{"num_hidden_layers": 13, "hidden_size": 256, "n_experts": 64, "experts_per_token": 4, "d_expert": 48, "d_shared_expert": 320, "hidden_act": "squared_relu", "moe_layers": [1, 2, 3, 4, 5, 6, 7, 8, 9, 10, 11, 12], "router_score": "softmax", "normalize_top_k": true, "routed_scale": 2.5, "balance_loss": 0.0112, "balance_bias": false, "router_noise": 0.3, "n_groups": 4, "groups_per_token": 2, "init_std_router": 0.0102, "lr_router": 0.000341, "vocab_size": 8192, "norm": "rmsnorm", "norm_eps": 1e-05, "tie_word_embeddings": false, "optimizer": "soap_variant", "learning_rate": 0.00277, "beta1": 0.95, "beta2": 0.95, "batch_tokens": [16384, 32768, 65536], "max_seq_len": 1024, "train_tokens": 228700000, "max_steps": 6300, "dataset": "wikipedia_en"}
Below are experts of layer 4 (counted from 0) of a mixture-of-experts language model. Rows are named router (the router's row for the expert) and show model dimensions 128-191. Each number is 128 + 32 x the weight over its row's rms, rounded and kept within 0 to 255. Numbers have three digits each.
Before each expert's rows: "comes after" lists some tokens at least twice as common just before its tokens as in all text. This comes from a sample of Wikipedia text that the model never trained on. Tokens count by the router's weight.

# expert 44
comes after: " (", " |", " \"", " as", " is", "|"
router:132089095154109095138121057112093094104115109115126121089144090120024136133160155094097147112144116131121118131131123139152146152172170094086122130149098133139133134140165136056108130104178104

# expert 62
comes after: ".", ")", " |", "=", "\"", "$"
router:106050122155113178115124142149119158109148107122069095113152124109106095114104070092133158116068122132091115143053117160159147128126130183086096149164174141118110169130156164118160160128173086

# expert 45
comes after: " the", " |", ",", ":", " of", " and"
router:141116100126096116096082120099087164117159150095136117135106098124146125159142111128129115112164145125105121136130132082135131178143092114094144175119141078182165147089183093102080124132139108

# expert 51
comes after: " |", ".", "=", ")", " =", "|"
router:137134131132123150126147091117096126107116189053100121125159153161134147096184185164140123082104136127186126163062118166088126088152163136193087119105115117103192087165133105170082145147228128

# expert 57
comes after: " the", " a", "'", " The", " an", " his"
router:099148115133173109130106182097142154169064084155135141174172106080169142138142161092095087180154113113091128114121148097107098131134118100165100073118104114097103100110175156182115065068084189

# expert 13
comes after: "-", " \"", " a", " and", " to", "\n\n"
router:143108143194142126101105182162090180114101139131106178084050114146157145170100135174183183063167175201126195090141125183167126107109114127153178147091107077099118121118056116102091153130212099

# expert 22
comes after: "  ", ")", " 0", "%", " —", "0"
router:127157168187187133163192096102111174129172087131118125119106184138116137107137131202147075133148139154131125136122127191117141177113175166154107128181119170074052180140113111152146150109103118

# expert 50
comes after: " |", ",", ":", ";", " to", " by"
router:149130168092102122143087066130071111059160123135143082115146160131158137163131090131131106109131149118088132138137079140136138161103119076120131138122098095208125181184168161138079180170141137

# expert 43
comes after: "\n", "=", "\n\n", "  ", "\n ", " Genus"
router:051141146120188138137146113108165157128090142159104152086144180072148110170147149164110134143180121153123129073169139106118157125165118135119200118118119179072123104123102089157206124122109111